Experts of a small language model: 6522 steps.
Below are experts of layer 3 (counted from 0) of a mixture-of-experts language model. Rows are named router (the router's row for the expert), up (a neuron's input weights, with its number) and show model dimensions 0-63. Each number is 128 + 32 x the weight over its row's rms, rounded and kept within 0 to 255. Numbers have three digits each.
After each expert's rows: "gets" lists some tokens that make up at least twice as much of what it gets as of all text. This comes from a sample of Wikipedia text that the model never trained on. Tokens count by the router's weight.

# expert 59
router:099090141165163097175164102095166164097121130093147106152156156088092103145168170086126092161165156132180130161168104163163163108135108140100162091133089149162163165169093101165113162085153163
up0:169126105089101172133126149113107110129109059135082152134133174163190131103091147143192079145113194072085110127209118130114090135130122134178091174144154170109140165109191093095106124140146094
up1:129130148110125095124113098114193060109148161113103063158124129150107088184087150153189085061170104159152153174162126146109108149217130127157143136153228136131106130164137124110116107112095076
up2:139147133145122123174106129086155111129115119111107096105120095189108123106083121136100140129181083136086111159091044078141134085110091133146137174118119106128138133160067168107150081085141039
up3:124133126139143142166128170114067129138120127130134196139170146162083153098160123145090153171146123169089127142090132125096064127125139099227144203109176207075163136120120123066121148181142088
up4:186095136099119175112070085211097091118109129088130088130172073107149141111104108126135101142112106115066100127150171143139124136151070085140073141141113098114130127141099072133146157103126180
up5:136072143084141148112143073110073150164160091083100137135208204143160128105101115155111187056133128142123166108101098165122114095142123035089095124186145129124130104105107154146091166170107137
up6:135103098102189099181125119152063169145168189122127084118126120120157128173175114166138165114086112094067121153084126096083123154149085105122121170086087094138157214086151111169069084157122151
up7:058188107112208148152200162093099101108161119131142122109106123129123110059069146088134159137100176106142133121125105164153121099092107085129123111102144097131111125154102134160101177121127196
up8:148123144119080087143112119110126121118165103073104173149095098111091140155087121183125111149151094086151117084087175110163147141126204083115132152121170162104147080158196046139113092156125077
up9:092092127132148153126076141186110100115092178133136128153191164141104121150111093125122110119146122109091081075071076152111183095095159105193077158144142085141111159122160118148119084108093108
up10:138139187144163154147125103156143084102146174123070123172195107127139128118129103154095152136119122100098136127113164103196092154118103098142139153190147133107114135096148090142120094067179120
up11:104121124110119198107130197143085173144113130139065103153109125117118103052181166119137133117119163133162138077088111102154205098141095167100117134121197111115161091127162194121168121113141132
up12:092128197128132184141160160105079113199146117164147159168129117142167074136143167150111099118127112106145151100104100132190166125164126196148098155163131084123102143103103140114082106043115073
up13:118114139089051058148159150110123116197181087119106132118154092130115116144171154103123174129091118136066158138102141121081166100143103130132082096108091181121121127082180102079158131117090126
up14:096140172174143112090081144129145119147118133154156086042139119170158124080162055138158176125154084144148133129152188171106089109082094115163134149135157115184140109139086171125127144105155134
up15:141123147096151073100120092124133134131125128141102172132097116119106165099063190124132176124185182056093093111154124107105127065153143137109208156100152200087143170126155165170157126110079165
up16:148133172127127125182137136136129093160131161149211117090145161199143184138079156171124120123156190127124126098100145119141070154076151120086144140140101128136200152080075074112067120136133119
up17:171224130139084145120102175137087085122149143136106160109137168185104148082138157134132075114149159133092103152141134100136129126163083094096116115039182169143116100126102122161125157110117195
up18:109160116141143141125088064110127136174087141095210102114147067122112104120114099160108133143114103148091108154103099089122133070081136190166150171113121127101102134170193067122114120134124077
up19:198160094134202130125117127155118133097144141118116143127122157194131108152146155167140183144127093099120138168151191120068150155139109103114105136140104157153130178099115113132084120139122080
up20:119124146131141119111080151103121135105115113085138105125161137136153158104113164140143145169171113118096130116098035067169122163145105133114122197089188127075096160100101168082172138124131122
up21:146117080113139165126119125135071116093124141151084147171113145145121117089064141157138100099114130155139109119100115109137158092115044117145151129118160147187114115097129132076180129101137142
up22:091112130193148165137119170099105097119088130138109161113127142144144125065142112146105084182102153104141102116151174166072136117120122134112151164147158131118131169053115129129121118142125154
up23:148149158062122102119142155087154137140117144196146109125147157154097154095104154080174139081137070117114172096100150127136138120156090131060152120100121195147102125092130107119155105108107115
up24:137114089176170163066137134119122074121080142199198171130156103116078105161106092096106138129101129111090109156156155121098119101135154113133131143119165180109122092147164136163147139143129118
up25:121109148172114126188140135133084111158086088179153159144124110124179168108205096118119069074100057089130107128103112198109126097081100112102066086162146182120135146076135142131120099131077124
up26:133150124093163108112127124093099139130145064111129158149139122143136177077112135145139152149121165142096144087160059147180108120125134112212133148107184167074111144116164176101149096129117083
up27:119202127129127097123081169139081104133108104191102117178149103132151125172126132209132192171143185171173091145157116080083126116106147154169110140179104173099147140090135164087155131148125137
up28:195130188151105127108157164151135146124079165158083155114086086168140080098106147100185086110126121157122103191128128138081124104146066110126115191162174118138160128123207109111120070085111172
up29:104097090172101194048134093113091156207167110127169088132141144152116149084081071176139146135172123172073063149147156112151108120119126137137099159141148137049099068122153110137138071193121123
up30:107129147128112144161126124129118102219158151110027150148164120209130105133077084118134098150162167109181125174129140127103129120135119056151135116131159141144119136093142164126075214150116164
up31:094145130073164155140156119163142074131145092173107130154087108157099127138139112097101163111199150122155133155119107116119106162127126139142186098101162180093105172112105150145103088165080109
gets: "9", "1", "0", "8", "4", "5"

# expert 222
router:102072150175170117139171109102182167093128128087155102145160153114096103149174176072119081158140157144142135146176103167174157132139110151123144075140063150157173177178100120171106158094162140
up0:239164099141154108139104112089156140121133094179108141119129131158141117103118138185164130100167110143051114112121089049106142104086115145167121170097135091149052113151127137100072123066157151
up1:208170111139105163131126097081137095169112102113181180142193124116156158080083104138116095123153100133062159125106069100160140100094137157078103103182131168136142121143127139172097151071135103
up2:147086139135190116139131143168116167125129160159160088089158140166204184129152161177097114124079130158137107164163089107108170117159054139172093099153186109106124110103116124104139160147118159
up3:092122192147204103147121169139133118087135072211114105154121034160162177114096116203170103118178175117100145123143121160110152129070117153111110087177154177126122065093178112135136138156147096
up4:146091143103192149124084130161124168108108147133098160159117140092156119082121114103121112120107173126147158186133126175165089204095169098180140077102112071129128136083119160085120180142152154
up5:104111149105129189055104136120141136167063135107104076116102058096097115116108149154150153121135161123137163142109145134090126163114087069181161148110112174150185139075172139153149137126127140
up6:166175096129187150199127159130171171129138151110121139181098151156117106112111129169074128093087110099115143093087141121069138082122154171146094228144155147130106136074153104161156157172144142
up7:107159118129117157125193098176154123094109091165106136110197154136124100117057146112103084108131126193165084129127109168087131122070141113106163159098177113180149119172140116104052164134116117
up8:110161102104168153124154193130099148154117162083141071125140152141160147137081111190110103103160106131116074116090169085061151087124173102144121133124161148088149125075174122109108058100124198
up9:125069131150114051129117127158141146151101149086125105146167148106085127176120123184115117115155128195105098144126152111112180098123153108153141110146132157128104129118117194112136149179169150
up10:072144129099118124098107169123140149068076083086098122217068102146111168134111141155137114154167103177137124111126107125115151144152140132181144144126112141158150092129080124132132124078160118
up11:193161136134135113121068134087124222112060131130091136078146129093179128133073151140138192138136136133169079131119126128153111112165166106123105119163162133133141136152173110174171181138142117
up12:175143100139115070159102141142165067190093163156102095116116122160126168116179131172109181116164133160142178175105106147106103170098123124124100174091149114150076141133153144139120241111145100
up13:106143120125128156143094125140113158146112091136144129140109135183167221127087123119143098106126192128100157146105134142175208113060093092076111113116206077154192098138099130160135131135087074
up14:084103160101107094150129127127109117083128153145138102085134090192111105036163154191092136100122160162132115153140144087109137132132117109134131160121117170119102149133087117121223134180178128
up15:114138178113160142133091129203073137129135116230137146088161136102098162089117137146134202149147113147109159129104178118118142099112171130116132144114133141121159067092160126123147138092091179
up16:168123100132103098139093109107107123120161159110182152124145120128169155139149103104119109142146099138143101064111137032146165149143154091146133049087121111080155129079120148120162130096103171
up17:142143088133222166110131093116139052133149096119126146077097126154113198090152071176105146146116128090082162114175137177066128121084121126139080134124132132145134114135149153106145180146187092
up18:063131112091095068152107105128134080160150100142153097245115115155174135109124136173091101112119112098087192126106104097142132131107110132076027134102136122135150146143135157115130177113126126
up19:174136143127092126121101176103120093153116133135142119178180138145105126143098145134147090105125124121117081172110125120123110158107063125130096130180108077099127112128111144104048169177146093
up20:138181128103142120117161107188111119140126121134114152160118187117115118095113132166160150125185103151118193095073123169136078113133107124111124127130169122107103108133068118153126054140144160
up21:150104098114117092113111038140155092147161153142144120076136165162090142171108138094166141102076092100103139077099139175092105140137090143103151155113125132168125136126168163133173123065089112
up22:052072151117152151115088109077140040111105106121088142117057149122208085114103127119147100154070120132121166108135097166091161224130156137161118132096116141109113122149107125098136042163139094
up23:130140100123113127149057102139179093186121138092186097164157188157118137119139150160150150159119091101126125165118137073173130162152145144135183180158129117132086077133150068124127138129135062
up24:111132109139073236237109147097096175143096138112145128131151080144103109152133138141130122093106120126091130109129101100155154112132143089155072093130145174112135123158105133099129113122115116
up25:095122183172214149110156115132166156114145073123104097100138115130097147110185123115135070136140035090112151114107129146108141135125177130119105127107159114105108054073118091129140172156078136
up26:193151131148113163121102083125093108132129134116125116145208096089142130151086207108135106127098142165153095129125123134128149158149165098101117114117135131121157107134188103083070128198145127
up27:133163086104175144116102114141117143175095162105144099124128095190171181143127046156182163085141129101090131105137155145116089088161110157100138111166150128090143124117187165200121132095110102
up28:115161135176147121102108088134183185107056104128121137174087084135141152086160095151233131097103117169135117104162146133157175121098139150150137183099158141093104115085087124107151070131143106
up29:157153055106099141133096170144104127083120140090151100110132134161168123132070156159121165166100132063182128163144118070089074069115189118092154085124153114109123092145179123184120159106121129
up30:144165095143114160090112148108132187118127102100159112107094084114129140074045111123090121180108136100116086120103138123096124120170149123119116169109125153093104114085125100110158087121181145
up31:120130167130095155105072160155089194127091089120134197151077196112124114114148152092096088141140110096106102119128132072126131122146131130053135137135137160168084153122098107129040140129100145
gets: "N", " which", "'", " very", ".", "sum"

# expert 65
router:096091133164162100187165099090164166094129131096147107143156157093095107149167167088117094155164154126192137169167106163162176086143106143107161092130090150163160161166094103165115162091153160
up0:145178112122100149124116188087164096073125157119138123195116103124073122147150105066132102131098113103140128115119158180066128114093108110090115148087161152143112122121150108076168140141107145
up1:127129173104108118140093175145123187146159130081106077116119158141151134155156154187150152155008095130194157124112167053162120126142142185160072130176123114169162134114111130194169133131123074
up2:033143146148126152185140176106114147167136142107108114152131152075160182135140063203099127148140098131137140140129095141151072094206137126152126092139218131119102116133135155072155102143122121
up3:193070164162064090149073128095105118114123138144138162136133098165113171119126099150170101127089090159161187143121168115118081114085156173104101150132150142101150154116133105170192101147161111
up4:072125143116122072091053132058067088110094130095105099131096127130072128125145165075153152111164146115146099131096064158130183211155118145041097122098104154150042093157164121085074137114116122
up5:104177142135151141128155125130089065129177162152146100195151168149194127101118138098101108154169087150117132098128160151138178143118076136120042111091164108074081115096144135114102136141110145
up6:082117132088117123095061089130126167111079176177109082139106169109195106122152125096062168097143061195172135119098163104119138140127129127166131099136132170143171178080105124096145120090096153
up7:104141127197144130124126123170126168145139134149114164121109175103159106116161131152088139109177154133166187101115072105154087096161136125150155163119178155139150120109148163104161122177166170
up8:179057110158098175135113201081135116154148095139082077121151112192133079072176071156124155074082151101137106108134136154111138104076095153078137074140182111134108105136164123081188137137168162
up9:150181093140141071094108098150142118115142103154127046134136110151103090109133102140122210118167159174101148127125149115163129097140155158145182154101133147144081157113146204142109128048097092
up10:154180148171157117125099160095131100142142198140125147145106086097157159081084068096153168110155096134077140124130146119145156125116134146145046168188143142097159146133125145164133110100139115
up11:168099051112129213153087187139110190156144117113140130085092091141092132177088139152127174140110133160141131114115129204111161184140111124126123064140142090124090160124115154126176150118093165
up12:155134160148130119183121054133100090180154152184129123107128138159216144103118089090178151121113116141089110110086132163087142128158118165076149189082176107120133104117141130172116142110128139
up13:091144161154159127075124094175113099152146097126137149119174104125159065085120111171105185162170109154144159112108122164076089132090067114138132121205168085161071127080097163171180097113101132
up14:157096131120120130080121188179132203116147196144095156143117089123152091142140188146083114122088125133120138160112158106143148137045109104104102132119116077113113096116125255148106131185130143
up15:084154101101088143098192147033124080157113120171143177162116092095156090105166140129146168175148133093183185135145213083113133154146099084121151134120116125124122134167124054107089082118101150
up16:127140176164096123056130121144140160167113102112124189096115123110159106109133098103169218190166130127164083079110123121131142173144109141130153148109157189174068136113179163128159096105107153
up17:134175148168104180128108104090170076118093177134133188085143134139137092209159110143114137100178123185149149109117185130114138150181078073094123162073155093079126129099132147125124056149137159
up18:100186176138108128163165144124189181175141194162176186184094164141150118135140109170115096122097053090139146160108146119160116112109123115096106129117109150173079057155183090120152098155106137
up19:147120114081158162118120087101143187175128086185118152103150157123101212118049116115153128125160160115117156112178150141158176141080126136157144106161193141158177137157080110132118141101143143
up20:041145125106131115174090140109091118115127138184127204145136147136115062096113088180176138131108151110143071084135156115160171169069139099096130139128107092125071113149088123186098059116089164
up21:141165088089146119077131106083057107096132103081141165128183115136107096124071087100091170108154061159142075130099146145112149156099113129157054134161172138132152087109127136094086105169144176
up22:109149073084147124151126126158076107138106128079198119148137156140201098119112128144090131147103140141110112192171110111124149100164127153124117112141163084054107126153065127133155133145176170
up23:119153155118102132122098116159097037142103114189174140130124134120148196141086119159059145152214073136049141155137147139084180184144091129153131108115190108115117099123074142117086104090159108
up24:105154113122117126105121100079143096139110201171118118161071143094133142172118136122115211098114097110149134138125126112104114197154107065128108152093180127110068120154162136133094098201152130
up25:131185062113118133079129183127097149131118139107093104111101110045102167118148111138108175128099101153199183108128125095107181153093122102095138137111122107073118136151160176101159054153086139
up26:174131154175186104157151154123050174172179109143072115142131190112123130150121108179167129143111111133129115114076141080155136176087191123081072179060179115077120108099130106142157193118106086
up27:141114145075130096129103137126121109160159172075152155120107120167190135118110150122139131115169133098109129134072154152038130102124083150054155102129175125128062167170127115107086134100090138
up28:117128147114139156084127102093075174132145139127138225162076136107188178146083133045149089108125175109141105042170108081092124103151133167150141114145153153125156121148198153129182124147069136
up29:125120155127131145091128152101140125158132153127146173144157147114082164161156138114162166120183206111152144103112137088114129139196098151120123085166138119158105140141131085111111099150114211
up30:202114136158138114111083187166092166145128122156174129176126126083130175113114130088107154162103084133074107181165164080119091158191058165130134152100113071114116131101160147149122116123128131
up31:105126174097058172122074061175123149153120118130074147097125117089154107124147133131141107117122111156153135141093150136086144138140137072122138076107141085113154148177086117100116197136123117
gets: "2", "0", "1", "9", "3", "4"

# expert 8
router:096089119151164077158164086085163157083109119092157111157143156076103102148174153092129078150152170141174129158161109153162158108139088132106149095148105140154161147162097100164107158075129157
up0:141196121121141108145142127123154081127126165136114127134132092115029084173084095145163139130201057136095117123147133097129156134139083063084057153198163125117152112148131099160090158130114118
up1:157151140091194171129104084127135133076148062150089179135106086111093112113100186179090118155124178136078103118060105082137076112095130105175175111111163121174145128084153097151150117142110126
up2:096136111125176133131088111083159127153153153093098108078078095121121063127117145177135044106127144118123079138114114141061127121146100138143122092075126141102156143127171167127186163133153193
up3:167148122188119108189080130083162174109152112131111153088108119097142102112173129171103134141178116111181113078173096118107128122098133100093170069148154110172133035105123115097139058158174144
up4:075155085124148130124129091135085118132094139111081121130063142129201133086123115098112082117003140088080172123115106111069143169162121106141165107093128081096136110128112146155125074126116076
up5:084140075158170177169155136198083075112126153129172077140066164123129102120137134116109123142125150137133127122156119128156048148168143121140188151126154131123192125182146080109146137067155108
up6:092165197143149090159101142101126133095163184166150158173093181133143096196145143092105131125134136159136115079158128136117083048122125162089165128138158100158095212151108132139148050100142113
up7:118098133149120151114162070157151110078185138141088170066095170137140128153097148158166143106201163144168126104079088101190107104161147040143083167114115099130140192233152140102125154110127121
up8:136102153106094104133139158119185126098105129110122065080134135118093152139133135153090144141120106101083155128095161082194164111109090082152126145158118168155138090062225036110194135074127127
up9:053139138134062100126127151136063134101062093105097135090148151091135074159106104169154110141115137123111109095127174104129187155087132113125141172101106165167062103149192139163175127140108121
up10:128160127131118151142120101141139146124128122120163141140187109144053155128134102153154104141217143168158111123103162148130102123116170201119080145107114168162136163056085147099124064120110140
up11:106130104139149095098144097089090096142106176173134129093125168087129096138097149153102085152139166197191122174110108148150144157122124138139080127087150111092160124164137067143079122127162096
up12:091081173101093106110116153142104106181154084102164202103131109132121125120111139121137124121108163127143125122125109111137102081187121125165081105121140095124130191088153109159147104151067152
up13:166139101100184102103121106162145121094131129128157147116131175117098113130109139121188111142069131112120072140085178060114175125096215109103151110119165156072108137108124036095129198157105105
up14:123110134094177147127137080149043128116148171161106135177132149121189098132105087130181177185124195081106171160091125092087145119148162188184155136147120099116104200121105125149061119070127071
up15:144107203086129132121126123086109166165135137106119169099083184087109128103122144171157141126104142100134120129069093128138212138117143017073132099111103147095176130100123130071200158113100105
up16:108155127134136111083093083121129199117146098175127106099091110124155067146081146172057035160123155107147122091119129129079180194153141104174169113078138149148164092133123171132110163137092130
up17:131127119131111145079139069150116117133145133147114131107113179085117110112115083141125106101153121140092102102108097102181192123061156114053095111086161075124119091148150120133195101075158173
up18:136139128058053101139115156059063115197153087168118173132103146148134196100125105167102090163179144134083066129098172104134156114182069116044120115170115103148157062102110085132117140110146071
up19:109143171160110111098179072151078122092165123126173106140091122153145132191112123168123140167123103183116142110111120111093157173100156089124120100135059105106090155065087129121118109157134158
up20:170173082104113097099127160136185086120102145179110142103145154138118105066157112147134078120125136082193117073128159156111127172153109137107132154100118135206105099139152127120126132069093106
up21:138096179137127129126178071080129176113133125141088094162172156155160135161116150150200080097150115126076119125124173154149158086132142174116125115161212176123131116118095115103143148107109102
up22:177134082163082108179115110145121113145093132168118167089155090111116137137141131180224129122105160089120143123176165131076129160144151116119102147144146123082133148189143117150106107120112129
up23:097180147139128163168115115083138073130146110096128153131153178081105164118152045150172088115166169075113095143106128138123054123140143167078125090136124121122060140145149103182094190101158124
up24:066094169042128103122165124124070160151100128165169115128122128147138098151144131147184081127121164116201064105116159094111161140116175127164140127135175094153168068134115103085105125130125178
up25:114050132172098100189160155169117091155107112170164130163148056125148139103156129129158117090170157163150161175112084081134134134135115121121076153147109175171087082160158122135124147120098140
up26:186093111102076121094128122116119200193140148127096143141160117117115157128146127095065149132142119102187120091117161147119126142121101128176129159145156170121143107088113192191152122091142125
up27:208159117188103124161083086116132156131189159152183097078171102133148143123121095128128107141101152134108201126169141159098136142103138167194127101167131121140080137143159118080149107136134160
up28:096122175088187126152083106131117106100077139125100123197139146141146130121142126143171157084154089160092129162173222093101121119113128173077136116108228132119129137114099108161166110156122145
up29:152151134156111166120138101155130083092118087161116069105130096172162169109105130152122158156172128136100156110109101159088101142120165113136140144122147112132113129176131149153132067103134130
up30:112149135102121122104116145126127096112163183140124151133132121133107094136106139166116146164108102042172153185107067136146090123127078069114099161180122158129118137140136119100163123195121184
up31:106172140120054157123169065155093118150128143158173164145148152169106158115169125112118106139169140089173170132116189119133113151176048125108164133099123110114097103168138119166092063128138085
gets: "1", " ", "0", "–"

# expert 223
router:098072153176163117141172111104183169094128127090153106146164153116101110147179174073122082158142161142145135146178102165175157131141111144123144075139064151162171172178099117174108158093161143
up0:227108158113070104120126082087128129153101085123106121128125142159105081158131135136115140141106150133147098085124150112099117086109126154068136255084149167160163117098105063127181164136133120
up1:192194114137120083133137107097074103124138112104071119146165110156164101155126079139179174113118078169139109162104036117143109156104114142109148147197147119101134114208170114106138115156099120
up2:108125174130120092175071164135167126117187139147145128079141135158121143107094154129149212155129118148136145133134084110069116133189078159106145141134198151150178107135116102135102110052080132
up3:160082170156125101112154091093124149148144152124127124145146125123125077148108093114110113175073074161125152149152139127156137105116103062113094145145130187095068176126108144173121065160160178
up4:119141164119208082127099131151120138163137106118136158155129131130159176132061127191098125089148151156120087155140083161080143107109100131118113159122183103203174128126153085106126127119102076
up5:134163115095142173095120117119134121130079150131125176105074183183080087142132170066139152135075148116123174135085114167139178125153171161095087121104194109159144100104150116078233143152088148
up6:116104124115171145162111123133134128071118128130110108141148175074180102139108109126130145091087072117105128152088116117106107153152069136142079154175131198147147169187130107046143102139098174
up7:136150168109111156123153054150089144154113127116076178138116139127102145109082120141111072071092189116181122131110113134058120106118136092134108169159145147168116093192179135106127052133101144
up8:165083065075103191128157251130074145105108173117113162139127147119108145121095185135133075093132138139109087098107091137139140147103142113088158124171139143120181111108183114049134082091149133
up9:125235100136170156086168117170142208086142085134132081087190112178137124109092125143122152150130106168099109131092122097155116153156137093110161105094169190147148114131164180060175117166140109
up10:137190178142127103151149091135209102083149138149121117093071116147099107147089149196145085143148124135142091150082124136137142109149123078134113122140110158136086127170222176180122067101181124
up11:113132112149132158127071124126094185069127193140215116178111116086151176090130093104154120129129120175090102161148186177084144071147115123114150156159143132118072111159148132151167103111082135
up12:098119099145144117142131126092133126185046127071137155107112055130135153140153123118132102115168137172144093112087156035074126125146117132130123111120139092132090137136134156128101220088068116
up13:156138166133120154104106188089144134170186141108143123133123146149166220138131094125091206136161118133113134116184099110147077143194159069184117155111126084084138196112105144137152029183095064
up14:144144132174120117107145162126143101159148172106160179220138135114158123114118148116104127120091179097108159151116186148103180137117162090070119123157165142125087108065162114190112140160200078
up15:136102110177145134088161142122109126124115084193159128141096085113169167107131113141124124100129057198094058083132149155117092140172133186066103188108109123137087109161190149102141102145139175
up16:135135185134150145087081147130105134111145142154173168118140082166089093075139080113122093068135151135083088122121138133139106096101138147088103138152147118137112125092136142180092156183157106
up17:119095116127143167085100119144013094106155143129091153130157163087171138140103128127100189122101125160133138071157168104110090094100143105083095147106149112132114039105140120115119143160132093
up18:144185085128172082134106094112162110106143125136177142160113105160175121141115167235196147140119150111110105071124116109083065128202108128139074119105122104106144144117063111168131128101121116
up19:132143162137106192144182139174113176206134127172118087103168107114067079127160118072102082146183107133159181165071168124105140124144146152064083158149097115160163116158162155136123112131117095
up20:117125142117158088103107191116123172187143117125156163165142199149098131173075132103139148149083071120162116104119164154110114116176125099115113132091150147172154125121128229113081122105174082
up21:161184140078124163114129111123056114111113186162117125123122128213139108106108063115091140142089162159101168144172183094088146138150128073143119111112146092173089129085163163104137116155074106
up22:173098112093110108107127053179129134137123092142100112176139128139150123097157141105108182106076116135092108096121111135164144102055102122160148081158105060100161165080125152153127146117125138
up23:114189138152067152163153105122118142137126115122128070139146169186155211115125079198167123136183086065143123076159114136068096120120128113150115164158155156145099132125212136103145084129172114
up24:177151121132132056114122139099143160124133168122060124112128171127077119152120084147151120114153047089107154165154084083137128076183102119124207114110116155134083114114150113117101083181104081
up25:079142130067114141183122176065134144174166120156159109105121129141143122117150118051092095138140098168099128088065141127071169127151089112111108098096226115124098163115082120139093130141110129
up26:054134125104124165142156124153184159153104138135143122098124164151139193105069224125127114112140103094136100093210135112188112092117156148139111147118161120103210110095142109108114088187102124
up27:049114156133086124170128140117102151156113118152173146091128098152079133092064097210132108094129096133139133078184113124130139150140172129122073123102077149112096138124147140095123140127178123
up28:121140106115151165122136123146084148138150136138187132120093160138203127102121141146179118115156171114104093142148098118136119187171185047157176121099156164069120105133163150130134116132105114
up29:200153101155132154050108083148129106121043125113112162169091172126164153124128152105190217137113148142085105096166071124122173146141125137145096140037153138112107097112137122168137096148135097
up30:185128132136133096144115117146140120124100138186140167128131131062092172108149124143115065224118099155139089106083133108146095115130135169118120172105107136137095135046104141092125118144115134
up31:141150054134124136086139110180097102140103112116154121183097139099115103127127088137142153106217101149108123149136112091119165068123132111153178122127128137088136114116193153141102124129149110
gets: "N", " very", ".", "}", "less", "sum"

# expert 66
router:100092138162162094179164102091163167096127124097147110148159154097092107149166166089111092160163152141192144171164103161162170086142112139107169092133091145164159163164095102164111159092152167
up0:172132095157141146153135119120114100154174123145137158104115093159129078159085128170132197115084194145191109143138128129117159114108116178119163192162107113116113104106081148101167153161128075
up1:132108160076096151156115075145178123105150121141156090165144096164072127066154149179137161177095153145095068092137141079114142073098115101187077150161137128119124117086127119118129129155123157
up2:158111176086177079126061102113089064183163102109167138125139092133133070139115093186112082187123159141117163158112156105121176162106146126125178151166126105133054123129108098155133122129134165
up3:114131190138115115125154108116165113131126103139115155178142084108110086154181086095167116150113141123138098059100089155116202136131158136138088135095145185099110125126149101061109153130113125
up4:121083156144130172067141128110050092157196167186136136096105088086099121100063098134129191130123139116128121116150115133173067127126152175110119136118108175157069129075133113134148120165119123
up5:143107165109111117103139149137132116176153127149095083176059143096101099121137104128103156139093145198156209131082202173088103113108097088127111146153143160162107090144182096101131098159121151
up6:091099178129131156121075090167137168099178185120124177145122147113119103093107114154148139110071138111094126105116102129121111161132155083071128145159141190138100134147067156152120168172149176
up7:116146146128085174067142097134176135168139189160144137146182138082181146179110148124154063152124112064073148142125132147114140128106173073088212152144137082111150128147131103135088139135125163
up8:116189095115125106165140132133107118140083190165122118191127178114136133164129139160127120150153093166172111138127194131129139118132177166120080130077138131094171136098147143164110125107136138
up9:187139135148093123152133143136193158098131118071100087144113090066156168069113078123103127142128113102147149141109153128062153141112150207070137153146076107100120104083165117131128133148133142
up10:168144116135147144154135134160102125130168168072128133073146107129118137165082120155096121126148154094117106127145075077154160091135128150126133145185126147153127126101163125163094125158071130
up11:072135097142130105185079130087166199097093167128113167139105026125124177119106162134093155109076105082104151107138152084089090084128105104162121056095138162125123120105160081095145140150169122
up12:148186139144126113145087129154111128203146082144117117103102133155143149153134130166168153131105137096146173157224182099124113141156110150133140175122125163133116168135115159091101095136104127
up13:107067109102147139139152153142127156129204093117071152116100132155140061155120123123085161124080060112131157196148123114094103142134135155122142114147142189124122166146124176085132141162121184
up14:117124133154125095110119133089178146176185193095101165174106230137132171117151143155151145070123097171086169131120144103072109136130115160101140109133129107130061115129115165143141162159170137
up15:100118127148144117169169114159124163185201091161155079103162116090123080104041158125061122168132150135115133095119104137133112155150120134076124203125093139100101065092159175103164150139181104
up16:126124135130086199138126123133140125129142079120163184127098120140122118181085159119114053130124127120106085134112118118156097105048107152134168115132130088111127040147130069115120119123077085
up17:176168154086179154113074150083067135142142150116133214137135195122133074083115127121174144123067133125110133127136105107140128161124077162146127180143103171138071083131152173129064129150182167
up18:091131178138124136143090121116150106149165143107161109111184121125115081130157059148087119073070099123135119223129106157085151197042139100132108123131176137122111137123130127116114084182134115
up19:138148157083112193157079090062142100149052127117105158204162181102112168157110115133107087143135146102125102144192135160094161078121160181193164193145172119090130153133148137109123149149070122
up20:144102144159123130085097189141152117110146118127153099116125183116154096098148128111134137141124138127130104104164080158129142139096184129115148191112165155130087078152166129109143041151172079
up21:144132153097084103133143144136131178101114132170154172102101059117157137106114144163118138104095092177128179115085083081194093149150127119065158087134147098146187123148173117123091156148085132
up22:143111096102156103110116111110154113086114103145191143114090150159128105180033120138119174169156126122132142164098171132134094097176159086093135105116166069118152115111150092144152091111168115
up23:120116132140169139104117128162116053166140208150120161152134121126156178126096084112092149167139165110069130095131120107131143146104162147123100107135139146182107183155089148148132164130153133
up24:111179158128075137080124124129154130185133130112104150112147123083099138204062074155122111092099147121144125152151146105093094092168165135097066135173168079103127139139126099105162167150099123
up25:101124103151142108087103209089070159107185185099175144151114162101111150129131084174131095107122084130132111122084142156081160170101145087098143095097104136133129130097204094153146185179066131
up26:151123099135077144138123127125116087086124168102112185151192158065129143056102167129142157079132174136087081095190155183100088186119103171145132120144124120134090029134106179115135149133098163
up27:162093155129180086162129150188152119223103159129114159152129149140148112190111134146113136100137114122093100131144168120133067197134157121103122116123163064133123126161062099140096065100120087
up28:154164172155106172115132091183142075148096147156071112192181154089133100139164133170135141089144148109127107120154128117115106157132096106080149129117154079113158110161085120155161132110110158
up29:162092162109149064114093143121103107097178148141080121141084136097145118152098147094117128174091108102132114117116128150077133099173145147167103139097111118185117126114142145120123119109067087
up30:128178184069121122114142098143133112082127152148155122104143118222159153183105164107125199162119124114078127126061077121176116102126099163208130105121193082086172121111098138179132161127110141
up31:163221120132139108090063169117135158183183188165101116094153120136137164132132105096132114129185127214149106064139161104137129165132199101153143103123137140163102167126171120082071107158160107
gets: "2", "5", "1", "0", "4", "3"